config = dict(
    d_model=128,
    router_score='softmax',
    norm_eps=1e-06,
    batch_tokens=[65536, 131072, 196608],
    seq_len=1024,
)
Below are experts of layer 7 (counted from 0) of a mixture-of-experts language model. Rows are named router (the router's row for the expert), gate (a neuron's input weights, with its number), up (a neuron's input weights, with its number), down (a neuron's output weights, with its number) and show model dimensions 0-127. Each number is 500 + 50 x the weight over its row's rms, rounded and kept within 0 to 999. Numbers have three digits each.
Before each expert's rows: a language model's description of what the expert responds to; "mostly gets" lists some tokens that are sent to it at least half of the time. This comes from a sample of Wikipedia text that the model never trained on.

# expert 22
Word-start pieces and adjectives, often in infobox fields or election tables, such as Par-ent, En-rollment, dis, international, bronze, Personal.
mostly gets: "Personal ", "professional ", "international ", "prot", "social ", "bronze "
router:475559520437523571492450497435488477521431490548515466562468479534493518486571512575590525475482517566499459429550479443533555565461534395552506591518539468530525448564476452460529467482480396434512520456543436496508529453561443502523484610557478614500481434480392574526475533493450571576585539456510527500573521420495533556503597560463588605478472573466517492553567521423451565542529
gate2:463498532536453464411461467526519483512518533495526522571403570467495598503522509560560615442525557460510446450477507549560531538448553399555479547441596463479520484480510498397559511557443402579509457590500463434546544504553544438430463458469522369547496505520422572525575429487529535544471567425494546534474500525577529574508465555474451472468535444418531498552546470510420439521521
up2:471481560390477544523529482510488458530547586517511434496512522391562370450437477559522491542500544393472522506479470541537547541474454548570505506563552494509526519425491451540499475558520493516435501512400505442503488539528479495503512531451478530438469435448551414489560455545498461431512520505471521553501471549553506441472387538535499487548445539477566595630642405417458587550441
down2:499466509509433509551523506491514535537476496501539511420373520471543512519442534448585489509535565503537463464566433497519355566543493490522436551424461546562480490493564450494429447530511537511393599458561631598522597545467478536497439553516454554473531420492461504489547499433467449554503466522464619560497481487515481492587489472484515496432460507494553446425509501553520494499341
gate3:444517500500486476584484612503470447609529496494502552565433490520495461601491561522565518460433525543546496531557476477569579448480515457490497588548564443484526504478425515512542493485478492473503505584431458467465454572488526540586622489542493473535539507446455498538538473596507518496464574491496516433569620491567431612577529528471572501440551492447502444550544493355483533460588
up3:534473624560496517464504465387633451488522524505478490521499576492489444532487568457488444438483478434492555515533546434502540463532493442504455499596542504470556464392501568476564442422498506554473554517466422467415572466486598491510522400543515517606512506508562436392495520425529454513500528562521558520501498516589531604537599510464470493588453474505504518443430535447474556464550
down3:434473486557433505397500520564458451558440578459502539571515521486434393442448454452484417483456470538506543516494544510466480476514356450489432446505580522431500537533535541453566517449507470478529524595491487536515471652514530562446451583482568568507450497484400564534501459492493430484434493480509583460520565526440490569468553420499467529519461448464486411495436416477539420474529
gate4:506541489544550541484509533412488450501425548468540490444435517527523510516462573585463500554543460562555446447512516387450578505529514498469414531576557526465541554504486454452517517526569516451425579560465523458385535483570480482542480566514415585429505439453515511484552502455514354568476440388505490567535487415478556541505494538540610588501437435476536561477569470497521531457527
up4:471527565405519496468542405489513423492518501392448505481491420518421505520427429512483546508488504472507509494489518647576504488481534520500518463480482426581442402452578494496506491552486545582563624431482548437488426501475517547580500477394485490534447536514485546567502447562557493393501478499531521478479479495460518513504520522412450400488582477440555467618439523481568483495402
down4:441567411444450477508479534489515507470454497517500480536504541547495450548557434557548504421539527495502503603481551441570546516463589542582419431537469494443492579450422491428497525467460500466491452414506520441476487607444507379517517523455420543571460546491484420532580440478494491440562495503464589530459464497528410525477506509535543584477479525605475457515467659495411456538526
gate5:448588529476491483486466442499463431570498524554425472523386519472507561501619578443619505480501491509499529572470485460541513542453507453468503503545543535568508539544587508497544404465507481506517489412493479617525539457538513580472511504480508541496517437396555599472444506549508598406609513477494456509545501503460508540426549504479558592549413524456526530440506587554551564588474
up5:471440481483514471422480505408600597492493478609560514416537469538501421433434481521459415367507506449489434511470565568489445511471527529472508531519546527497495424453486521489507611498564458414560539537598464424507451423572440529513574507502451538508463506539524503523506535519490571537499560510384492561438535567570516361566453468513443454456465524515476452488569466504545525504532
down5:511514471543523479545512584601426586535485466488569529560447511537460544539498413542551504548496481514566516514436481431513440571491483533505478563505474506541529559351493400447398455562446484426524492519461508448519543541572462437412553568502553460554518504478533578603528526477484542509531560470441604358519447485570545469467517604498557482485537529512455476507490550499405478554492
gate6:563599508455459481542456458481476377546479447518506435554400449445423539581542498497599515439401580471528455499550522464563532581558485401548524589517485489516435561570515435541474481571523421532514446473520492437484492372514499455605479485634444518529479527522553506502394484505513528487491459515482475453452575435530467453534485534457509465477482494523464458579456532470520572494560
up6:458511538513473472626449413427424490532524456593532498504493378436476486592505499476545535547553519554567429527535559536488490467646482489543534478444502493461428565596508396533426560597457443491581443398515547484516469502519614422623481471583528529499560503548503466462496481491513533546529489458527448557533491457478524526491511536498493513465510435494418519474413478553478487492472
down6:507507493569403461390534438570427504560529557497526506470486505535411450499433455472550478479403453541529535645488471464568463524502587411538503518477540555402414510508569516485501533514440439505474537502470441529550550495523511455485518482545468554440479406553434592409441437493501438455463508570571513520452527423496459522520509437555425414483493487460589535461560596491509553491550
gate7:469562413528430534484473524483451406551493530509465474504472411433469551506519548534554528506591467494564535476477505535618468554508532390510539550506485583526402582429471505528599579500530514478517554467559431453468466434516401520490480504599421640452444508529525481479589444502387548516580457488529464447534502507540529537521446553544491520421478538532589497491457528470507459487573
up7:465540612426582376587523528489486499388575497434510512537503533525518530458526515469455469505550501465484431505481420573505468425515526553522502477468449507511503518536545499445533487529519478377535582418568506470558501515441484499453513458416564452439485499547538484510523524545449486404472549568502448545541453453471521460497558480461391499541528400418618473627515546547531553586495
down7:552446480482428513484500573413551531541496516512566441473467595475406465552527504557487390530448485430411556472460454465529523620466565391509567543450499463539569489451515455560483447429434494489566476469596468366524526534536467520521464601512542570516537546444499513523527500511463436553496539466523514504500490525519441519538582590491482458537540427485593406400503538460464493529454
gate8:491511458474464416389502478525542466585512482503554559531492510456471546502473517494512530415501477523547402506484532482418550543665467429462528531570506503499525519464478512509564472415497511560550479548461483434466462506475489433495554481530519545459412530456587561563582518334593524510511429496530441543430534590529529598441455600445543499472453517476410518494526492441466440504537
up8:569518482472464455484463587487535409577450497461503680445508518522458538462548475498496567489486446410479552542450558598541569495514448460516459489484540532489562468523461476538370491496522507409510457478512435476554474547517470418488516423448470459536495583503457429543410451424515533545495487409549530587467497452494552523528493486532453483445529450553460542533526474359610502555470
down8:423443500493434441547579554436560513571539505403511533572411498505444486490492514494514463577547514498458515473555538479436517461563547448507417456473455542491476507423523528436475420452441548424506407468493447524564406530499502464495456573477456458530510478439549507628424500528399480434480476503515533448486530448431460587546521433525501401513472466483414397565436500398477426501519
gate9:443532535465497482498514487582497481533473454487490519508457495508485530525505500428490471450492486514588542453447419550514438487410498521493461596519490529508395421487416403517484466396527546475426533342496388527507466571453590453473512566500542484530456466523490519570557349563486507530442443513462448490541532498502557506543487512461503652493476532507515522560554502420564581425550
up9:436523555501519545343508400534505503561520523467496543586607537441490540567503515477473524464507459506529476434541556464519527572519504496547487529631526427514554521476447520583537458434490516572456582562429502532459571478496608448478459482557467551487439478542480530601532525630443502470554500525479476502557570454553596456504452565536441560562432543474485496483531491507564474502409
down9:451392439580514501414433475471386559500534499524431515579466530527507563612531559534623565484508437451507523461506440498445519541548519568469543407478453507577407522529524558485552428567528409528468537520574518532491523488534482554477523574481474493520534562477510601422490402489550559510515566508530470448542577488512525480613417502551523523506514512531485552518551529575498529437585

# expert 9
First piece of a person's given name, often in tables, lists or after colons, such as Wol(fgang), Ros(alío), Al(in), Ph(il).
mostly gets: "Ros", "Lind", "Hay", "Rober", "Pet", "Kal"
router:377556569422494491493505483431414508550468427555564528496485461564478500456530482492484521440504578499500505492525443463561501526495504480552518571540547571526426417579501378521548519465566478491503535483597502452425509455516507534604527501519500537473459419459480508528438489494417580580542533452509449513645573453491475474474551652441503556529441563438541485554544546451435498515515
gate1:495607500408491430528573581440524497567520398449459549550525504568543504473496535540503496484546514464559479484504534549605554519567544531528566534532521647479494530427548559500597504542538499508535528488491480513541525537442458500520528471604499488506358502585521380475495493518557499454513492544477456512483416468441543481560569527496594515562516501475479530500599526561408558565594
up1:545501484369498470478418516478469390527594431424436491522477505588450479532539558524418468505517462533570452541506541567502523419510482410604556495485543488445470447487488529573496469521532492480577543503540553485547482401530523435566464505495508533561409482495464543441518456512474438577519537445378456531546422392549473436509514581506470498592565411567462477530496439525445490486482
down1:555645479518469483499553507478576495494508515558637536496495560495492577451587434528615610518542509495545496521621475370524552479531480520517485521525512458507523541486553486441530460462546547555483582581497504425434491439513516518482536451462514545502518531558481536480511529527550560477426536535562529414419397583642469520491498520467511526501487547523512510524458537505569542579577
gate2:413523506505522545525489469485483495571447493483560440486461522485384594432567571445536452587456459534507518444525515455516548540482608394590533550561434547521507518512465502530579474505557484511493493494491459450417500562512524556598548479434448523472492436428423509535465481500479475645539557409437508562558553477457576571476525515509565606529540527433579486489545548527492524541571
up2:511481503592490569546527586523389453512513563486552403426504463465510469538482415543539523447452631387594456495492456521567537499512480455498477507566490514476386471459571509543482503466528453399595563457512509496553529497457458518480454507472445492438498574468457618582441406443534564443419466545526435516561535458588527518491521479522473435485574551553520479524494446462539522531488
down2:532545507520492497476581471450594480515501510465497511528452613491487517475368525536497585503386597425644447560528514479569634488555464460551556462537495501522453422396472508532532543492545540533519505520568568488504452446539465444509519437502490472451436484439473488516400565471474493482525473454583484586450574464547484580557565440498546442519572497556493485545526509464439446506540
gate3:523413541492474460446491482542399463574446438499455526515516408511616515393511518494508472496463557556529578468504463505510448526451550490546480506486550473399468498472442470523503498535581470509525522529451429455433508529497435482587470436559505545477489493446479448635395459529427572427475539476525427527486538541386499515591573667476500468502483441477515477528595543522553475491489
up3:480450514450430478455601490427424496485551534500462366427481553469484539461515436493459428496587491448456450553532460451410668430435487501544445522509541584486455499463413442564490475588517482457548437514484516520467594533459396588600532448577481551464451517425533425496460518498450492441500486469551472502562502451540453546485535483423497530502468446529505543487577541485482500474515
down3:514515521423497477471474487462450429498531561502469530535502476489609419487478549487523500580503425475577388441548456541515423381499488535532511480504496534445437499478505598505461496494523509479470518505497394473426442583500539394537610471604542463436574423521450509483442478579493480558577610457538525512558471515561479538571463431483463546566479426499505570597520506499557465415479
gate4:486454490431449494535476382479530528541504467533507539515468533575503422404540583505600544494448562450586418444510457489473472508406504479452449535366441555530484556494501472451450487487570562553481546449515510397491459527433477570611577472561485451454537551500572486453550521528496537576463469575431499551494543485494486523516568567440521463459485468485562500363529497503486465407561
up4:501520470396484454550533513518487480595529497449462474446493517557446474452516479483491475564525488484632556526492485557531443543355418448464534470466518445421418543472530399510520422593482612564501496490513549492388504518485513549545504492593593563445509494497538548517424421418554536507427519556433510504590530456466521546478551468455492483491528455496456591449508474519440501561589
down4:484515459492388563443559400543410406473482416520470568424575474581452477460470491477547578493490539543508517468509601458559580429446497568555535480464565480466495644531552513452546483469498523474486520554517405560515563511472532485507501502492545491546496457477468521531529503524481480530425451531541384632504500427502530489556589487541505427436463543473545537437518566547476399536524
gate5:540523482550487503558436458461472466466532458629429411449434552521422540521517557543538496541530505525592440472512432424465483510466495544525470634483522477468511540484382518523560471559482423509540468464438462502470410516531410501579512527525511435452371557425546549519548509559452510443509513375444465533439549489436547467466437454521585474540471420532586457522506519507502566524487
up5:515460465490490529506476481538487464464448509374542546537526418466566534470525481441492595452408496523439528514474575556479481489439581530533472498507433510519567389570487510454391440464509474468555528461492468449468565508572491515421489459489513601482493443536440481369478386432474445503551523496533486483570542485453482511511600461554481484435607534498504519594529412488642521491505
down5:519529527510454569602583462548517511607463533509492448535519485457441518461504513463455542509591489521377534496543530468493540466499547518500472521492503524417543554548433450490562459547562572548534507596598587489589467391461563596452482478424501405510436570454519421562520502468643473546479423470597499531488444452540530520521512474531484534499543585529501455456429532498487441533525
gate6:537480585462405452544434515412375516491465407586528566579467562481502489457468594531575496473530514471575462447531509470445517501542455542538571516532476600480514386444522461507535466590395450519479559473559575512521586503521492494536505424563486445449549501552531429521492483472509461584503467484415418553452551487479447533503582565465511462536618459483551496476451454487468512472543
up6:596477506566458552552536548404486500546473556530575452556545546562601448400442499494510524532572538554499504551606489560464498417575474442434459470436459593457524546518520447486496550508541490502548580536455455448480595414538447530506491473535547475471485520598529498529507514573513502536514583544484563438446545576540498580487464503515484596617586462423456493515562515485444517503564
down6:427376557603500520552543513421408439501408442508506510498546546513477448533521473446483569528502519444495387484581422464543574455500466551467475447471489503489464567530485559478562499572488475596461456488624503475535537503509495471519482518471370539603485555526495552531417456594554533510577489460535451497498518439491401554516412488526433455566420481543574520527526455481546484489491
gate7:428508528549484422512451509579458501475472554464549640464481559533484513411485580556477519476500466499593443466382471410531544492551500517545456532434472508512474569559531435465590516572476496520639524501528452508487452521617492527610566534587421500557449525446503514502466460458468516479493507501449452501433484435351498506532593519497545527522480488446530428529535533426476531533493
up7:640452503487543404406553506535541505607480517520556518425472599521462577548488483497459489575473510533548533489422471585491481473513449451493557431582497476486461530420463441491480470474531378466576576544441519513468570522519570496492510395479473571441522451456526413465545533457485494496607551560548522546518469450474539490455531483503505489561440515594564533512510481561445525612438
down7:412535436508502519501492468603498513454568507512495524440488509546437536463615514474412573400498431496478467400477573502474515463413551566624477401396565531562491467482507495458530499450455523463485490515525375536401532642477466498525475509518396484465535536527451553533505493469571542559505481501494521551504622562542490521561498467499438459541546519502429482460502526542483486584521
gate8:533588429404469545578494471506539368485556480476385471455553517548477436410547607565459512529446556459476476502513509537510532477465555550553530553533483485471500493417462515503478526418531482541569491466582521484635532451466570380529536530491460504418494493490509485559559479493451510540521558497459446629525504597478487455570463530459552490523426492557529517557555554565461518575543
up8:520502573512443552511432536396525516458535489475552472515443535520501414456552508588503430513573422476543482540516574487548506539443434466581591461499593461467471453466454555533459509485636522553463395552421559553466483426521508546556468532528459505606437458478574432469572502550567494536555585513438472519434516543535444530479424567414562505504482466557468490519509434563461495478566
down8:493513431538561426562499407518449527466490492433419519484413506519521557445555452474492561418513541517413473467524458541504376412543532501490429278515491422515495486540532466505488503512479531519517475550465483433488532586542569482514488491512492589416539555564447533506461477453420510561536492520522550461466474507456485481494467512461409500423523490535575496415495462462431371511475

# expert 13
Initial letter or first piece of a lowercase word after an article or preposition, and the pronoun "it" ending a clause, such as s(anctions), t(ongue).
mostly gets: "fem", "there", "north", "south", "that", "touch"
router:463499510422603476537529493413516460528409459587566550562442474507475573444505582541537519487545523535494486472404481443540442569535511440536477639502552512523469465500440476456556503518490482443495494448546476534450583430494495589535598553578454573410487510463438559568445498443551544581520593469469518538565548460507507528434554556502527560521466560519561485586493545479435592532522
gate5:499530452467565520577428514416543485527509461537512456439460352514476520463537585491534537459417508403494486411431504545477480517524477525476480596499525452514444457553507430427515479523632503519467511479482457466487535513539540436493585475537482549410472562471460584592491474398438516466577450520510545609407538386513492575413484518514500530453473594494433515508525526520486541533547
up5:568580439456448581383405550514496549511613512506440380401466522458534406598522429459497441480555523432387521437531505527471433539489508564532541498503510509482407570475483447565507430475582414566509459511512487444510530546529459431455542400474480494549558528476568473508465496479509404420552466557525468402495531480532485485549529506461444486479476503556568462511506508489529455522529
down5:524526509539514574484531463483585421452477411519550434387544523434574471427501452456518486483441481423590530486459578549476504457424486457521466665467593517545412512499553486537500507579372491559478492531496591509520490549503565470563485481477473410418488458497549520477473492508474483413487462559496540440413460500492510529429475547519547488570526510512438523502456403587555511566529
gate6:430468417555469595459480475468463499516456457559547506489487546464544537523457482479565505462494497427524538579463459402442551566501458479597480586513519533640537669466459482555515522497508575439503552525521459516471560427542564527446510442555448504377438479507422475503453463467518452479477547479484499432567387457501518529417531514455476549539508490544483419538498505473574592515437
up6:453558460549592562548416572458484497521585544449431527514549530475496462543485515544490549541567586592479571445417510496536528410451496477432449467474564454474436549417448484516535455512453500468623554487453434467532558482498476501556475516390536475538525569590452582396498539479469486488468454523474506531546472442469527492512514501441403440563496368475489545561573539465511551513575
down6:495420530493490581500526516448556590486543518572455498451501492429439584434434505478552533466520472413454468470436536445516401547525492452561523465551511507594578501502514441396488457395508411524524608461430583523441496412466514519516474447481514452520448508372511483505482433514491560412519542545456397476504471534493450373537466466552549495522525450459419432512565546486502505488470
gate7:399472470523510406505519513555508473439446480517640558513527443511478483451436501499517475465474534560461495556468505511509496533479535519468542511487516518566523473467515507528505546485506477430470490481518503445474459623479540575570530540497521543577477447444538480492412535480543586445486409517438481475565656468475596621432443536547608483594481539526458571485521583412435547600513
up7:506443473531565552492484555553564489496347442379516525566453532553505582532447432450508483460582484442519509486371507563560505496471590530484503510506431499527492561431563524514499478520542471542565448464490550512489572586510419532500481485472532466608565552453485588439430472446505535559471447606499514567519446502454585535500485476533469467474465584473495481461482459406559400533472
down7:535515559485384501582557470546546438600546396580480544498485523449522459425550497498479545527477524582438512421513487553524467576524451514434464577481536555583579543459531445508520464467517489545410550477483580475556484546549418440546484554442505497544482471497499460492499565555588527463450421494445419484467453482521566547423449438541500471546451490525597594387495513501397498510539
gate8:452521546565531418472619426538472487565417470575598462533419508583591493499468479468461491419527541534361465477453490479536509488553496476497482543458553553434510529572559507453564483586489506457490480560517372418431518530498526489521572409520479485514458511454483387462544487484500550490490442486436532518467472418459495471451506489475617415442490559577560468522488517464496450520421
up8:561505506510465550501431552444465503521502514449384427553562493502439494434534458442505496565482490568486453516562468491472522453437506425577453471430409476454574498484441524445517490534495578559508585417588573452417504436550527432450435435512574470492571546560484455594437542458478353520490477569528486461534469511509517441466488574454447549514420459441580532533496451481541548555452
down8:474557476543622473500419453516560470474496618486490556483480497529541409503556589517444548510520542525473526524412457550493450458426503524389524385503515570472453417465526548447537520497473519580433534500504503527499442491536490458523502566479374500507396542497517462482469493511503583519520483499488460453609533476495567521475522531431526619522601425531534494392522394540570470457477
gate9:475478510509518452557545441394567447530470538552565434473425482539499463413507622492545451563524517496453431464510447437525516534575452450501556497525493512495492466448488478398489603548487589508513512473477517441498446443460556662460495502547447514522495422493445540619477495520487429494521529481370532607436520450487486378448538458518494468518497520499512517604445477508479534580507
up9:534537503398593471473563472505544558525539589490505450429431544476507598589538567473503525490584498464504445549499486538537437475491594493489414536494510472528434479531554480527510439571540511464524523451565512573388501480476542451555484489539515456433576489556561445511456527436498464424451496530401536592511441427466588510549548521476478477373631486493538498540475469591498477589513
down9:500502601522503422484437538450546505484460601486433474574562544517562501445467588545415424504515511507464533575506512507548478569478470447498463561485412474501453469573398576512444484500536489557547474528576410555563511591590505549546382512542520491531468524501478495536455587578469485556497534465468462466459465451561543531494446594535411557535545497450456441482482495458425459540375
gate10:428491429443557568420518516510525553551464561513654547504446542555457620534553544384489576533497509440469434479480557556451534488484468492561514499502515515468528487499459519501474454525530515431482465396518484454454505425515469570511526448543472502456404648392516477570432498411531487480496469488527480496539499380476559580507532559479541485534506513488464460529496497368475540526567
up10:560499597468527580489560564471461483417455498523409416547587513509565496483478481499499526428556504564425536476498452437450663340421575546460569547477388522590591450503433445496464428417467473506563529558492542523539518528524518478543487484481450520487495470512471514473461489484465475556555462533505479459422524539487494560497456472523511556500506536434499532588495494551407574540486
down10:557507488534480431524491456468447464589442416484459475533491463497455541639602494513562517431467608551486532458540471547467526514541513490502465488614509479484418356499556494517527565530528480441464492481572492440502394523478577501544424507553465445501540395536537536499487475530615557464498493514491525480507443546529516572510497536416477594456579441511515539401459545562542593489468
gate11:439508466510461507472518509476563432454520577454491508533495484483529564460430469566523508502498526542573480431487491493603479515561529474526489503485419582542403500395551544553488521535520523410373491472425502529377513490514512659645501494491510575491511469414534458488472531480478444558524505451463544524526557487471535533471575486514591484577533483484390529401454487504402527437505
up11:500534418585482580568574462489542485490516530526482527451511397486453644558465558584453541484537591573347503468482466465509539506509523525428480522499536530453447485476603477553430483510591499506588446555487568513510529492475559575550549527473479530443414502565478564421492542556491572520499461501498506452512614507476459501500524429522537451507429445525529637436499504472522493555497
down11:523584544454484501433525586519597469554442551495462561621591447527552486512553492413459522454552458494547620464457542436559426509471435419481457517464475494489566432414575505536474473515493457550567508411426497465502431593518543512506503489502539472512452489489469595510485567530464494474528539450532551586514529488479453467614546405527434562524547554435528439469436518529483487405514
gate12:518447520607555499526523541449492515437588489489495586510510587395489529451563493584451497479509538566539493460497481577464455538544473428472437552475487576496405532453428491524496570522581459498466483584431509484402559451556614524489547540515585542510498436449483557524489533537482413491548597463448521541524533449570520412495566530450595597540436509490545431482499511410555523508485
up12:489523530496479475419392427606528453425511524501577479572546514556383448518553525489432532512590477471399564482532540527472526453464608457427517530551501472514559507464549495540506453483566545542487521521579507470582450476439519406478441494438418426550479569514472516426495480444456561581485443533459465435461467559517506485483450574552486421399570435540571436507491443467481463527521
down12:515559511543457551500536521465518506527484449527440494496506459561602462518501430452529509497541444472489415490508406518488487548485480550501505498569430420503554480437523541533540518433411483532454459443624470541395391410505515524574457484514475443412458472436515563493455568534543538538504606518453473450502410608523451556527593450503566589461536519436536568565578500577481529571509

# expert 8
Head nouns closing a proper name or phrase, such as University, Commission, album, film, region, election, often before punctuation.
mostly gets: "School", "design", "album", "region", "film", "politician"
router:460536503404497460584469549460442455537477475574532507569510413534461515441583486538526544511486523604476502438489468456491415502512509414515469580553572497506483399567489376439552499439502480473526545433574425480481533432470505551572558554545498550476503481497481561568472462485476561585552575510467510517546583530494484518498548615464511527480501479435610476613557591495456579510548
gate2:512464484494564494493483429438512548569497455494478508531443513479489528533494458502575509449452474426474568359449429493456536492532481572447544575500491431486582573426456487480530487476451505489500437391445520512486541421512487572515478538560560438495502437497420541587446432481441598559533602444427427507475527504493534522568566562420511513442547543425509516554588472368535537553542
up2:582549447497394519446476502536459492417521534556485488409405538436479504585591453412551400509530485473490500550491430484508560560530450611484481540300489481477534594583517519567554460531504577504413517519503457518473525519429521513485491477421472491510526463514517543529470503464584475550506510534483477551455475465504460550573447523502502480511533580423431505539551478420572484579523
down2:566357539541492476463496539462482516465515500486418460432532551509471486571437536441415535509523503508501528513493563530423459480404405527508459522453480621492460525509535479459456477469454507507557448496548510535449436537564500507576447521602389394459626520494482486492513534522479499527478476555530550416502468639478504588503495527554443476550469551397416494500452515490607473439531
gate3:515560569562458521464398520460510460513510514498576522465529470488519568538490448427484484454396484527547511461534433523543492503522493435474574551596525499579443484580471434533506481645521516525524482469612487548500421508519498446514494525449418441473576411522521510609497557567511458477523564518435483549433561535451567488475459601532531532435511553410582411561547541491451426533546
up3:574467408416416491517416608381486531558512507579503469483508506551527570463452543603523442491397550454576537499552437507522467538609519501485454491564533427498462489592475471509431475571595499450594494485526567523533507480486544482539549645534595458436544459527472528568545485543553443467534574527429522486437567554568520519520527483444501477473511530475479495547479506516533523482543
down3:473525520512459501495587487566544491477560540488548508523559451466488580410507494490573473563428433578480414396508577481566510569538529474509503603461592400552402530563483526449528459497502573418490461490425523529513590464545422455535523479542464525526541483481524444567568543522552410523497565505557433580468455523496561528533510415548561514563596577448489451517510492516490413503429
gate4:568543489505571455526474533568497514431554478490459479490454488562475507611584494510481418450460525500445425419424521445502592422554626500585522567571501518512535484410480469504436457609494476456541586444571496520483481509574558577441447506476459526486540507496509614530490524518526542431493451498516424589491496435420491519529522541562505541419393502496559478495578460468580531466453
up4:504451526546493507480428548548537511489530495579445505431554533521531496456483477454551477503434503363377486433478517550574449431342493559486483496560572557505485515499579526520517466495420488473519568494548509544432550465526568503540550607550527494443432432517505361486445465401473539457494587442460441478487472470535360460473481460492444470483467525490547525464482565480462482540562
down4:538461510533552399476494529547399525475540547372590571446441495469472431475518444516440490590626534489496536598542418503461531475525519447472507496495393556507450567597466516525461432535585434518433504521490543462491474557485460460568521481464532519479450514520562439539494563463500493504492524491542580519526450471541531429455508493440499531620406562473548552487514465439486511476357
gate5:491459506593508519567596573482517488543500370550473365491487485494575473453529531434543550448551545476541493508461546487533526550457526548561509568493495504506486579425500417499452539427474433486528596540565429487542475573481572498542587525496420444498432474610492489462456505492485570467551516447456511525431458489533489496473464542490551501469473497379550497542554581475580505486653
up5:527497472484554432460608525428499555545378526518504610583454546520608455505528477578527472484577549473432465488522503451482469516489483424513470473524492476537498582480546485471512563544565585444475449478502460506446629498434472542618581483527585501494514562530498399417605399502518445538452528527473532502492452434464482530500473573507489460556462485461466459474406454522526465516592
down5:488590466561565575490469498519525519454505461537545560458499523593500432521503417483456548505388429506545490474556564582479557493527444619493537505499598501439540456517393436505421499476535414534485525593537546484543472454509559462588608505466443569521545424428549498484504568520495453450545530480560470448495575528537441479497539463516502502519580441409481466567561483500464406483411
gate6:521412543505549506491447512423468436607574414544528531593493554554458410507568506482512452442551531513496507447489573465462527519512532479443556531536476470483429491533453478535597420519518530473438584487515400488567445541546421563503405481459451552531471482561587481605383470513486495573481484458550476519479477618596507503549568552534529468551532478511446447520601489549463544494530
up6:567513532423447543518595440509535433435480508537580506528486592557556508468511454564518448482534443422471492371522506612453407584557539558443517532476534495517484526482456470490507530503583500489581417455514581488513444498525518578428438504523553491495533431546530559524515412485549520520525459521449424471551488467577540439502570467592455517520459490509534501533556565612585530493620
down6:628430511460478539512503543511437446559491426479510585567469495548583427519518420435489573495443464498563516469567465411469516469491483509520546619526502606414427546590484411545469468521555528483469533554583439599564470561486487351412509487515512470500502556531500493471481554571515496463472506503516585471507513543516435570515546487511563491488444531527516497497482440587546397501526
gate7:524471439472556523513418492457491498503485447547470436518469620569577617508489519536554480527457518543499473443424516508571519473615491469432503586582461585481455414500497486486461478517505492521494513457534423581405522496561442526500536520588500547449455539480518576496602486520473451433566498477465510613452537484444597607522399486471557527483449457480523485598550511552529551442566
up7:410489524495574441602572562442515459529593553459500485606499484474435431434446522489487551495507564538524523516575460597541514487408490486496512524538441448484508522439529509460510483417556475467494568420470552436519490529465545613447514508414405443481507548478448498418543531482486573481458598501461432553526497560441581479515513477529535474493492535537545488426485509559468473626362
down7:533613469497487482491558480524501554547484503491522470504484491509502528514480368557480447444547513496498499375420509345444401507586468473513489546524456490575559465425453518499515612481463494602524524476452416543499506460554544595527590549551576554496584476526502548534584528520515490543450562450469581556435510530495425509540534523519403470499523452491470494576459522521456494485617
gate8:492527413420478505545508501527494512580488394535436550470536497540393628488490552496515567511499494491460491502513606504440515448493471556414632538548505509587442452477509500488559491534516459484442455454460548496555472549508409556483526496564554520455478444444538475566557424439400453571458519493407475503456485523579528586443442466451486548492511549498456505519556531558572513559635
up8:496505555407384503482444586539441469519476507541555502502494437466486370503488511461543593475492498444554569489514495505537391556450512517493524488428484440469508499580553528512637405632542414619413431477525458518521524545497414487454469503496576506492507581484509521398567494466427550514462533482543485555488464485590523451467513547466536504497534509504526553504530453473472533429408
down8:529502475532474524439445433494518427616494474526451475450485540474524572414566589486455463488469510528359502477373477478420497442549467538454460586509596454469556441566452500444462512528509479563545574463469456573492531493586555529523550487536435522582565457463479482502510461452469471465517550490449468481506459548493514601532537566481553455497557521512463590340494519525533471597456
gate9:569476516508599572471446513513501538466394479490497462530494480471455493464569530601478507532617622516550414463544504522447496562448543490501507633604472476517521589493509499426389512521509476518477523495490361490506565524496432579492479495452512464468436587434508536500500427422486400454451555485542461536457512451520553607520515505522501527511509479488598465496505558474497561607506
up9:447480421495504572540474468434556475506510494500614473465505501499452398502567460467474676523518506465550429415462534534544429534516519527466563452578527434479473496492581564482408486474496552465543535498471473534491404466476499547445511450487470496458464596437535454431483418394432479390513544440555523531516521496516494542562460536488570431584502470463566624487454460467476484457461
down9:539520479481596474524603500506416558545451571527424537497490404454486541455448520549470451461531499516438505585464528450453545494472501496535485452486543551528499574519434495455536498536531526472460444506505488445630573455525509540526464438496591472551504531498540479543495492586330537478429480455544380565522510519496502501406566476515511439470479498444371386540523463518444416565498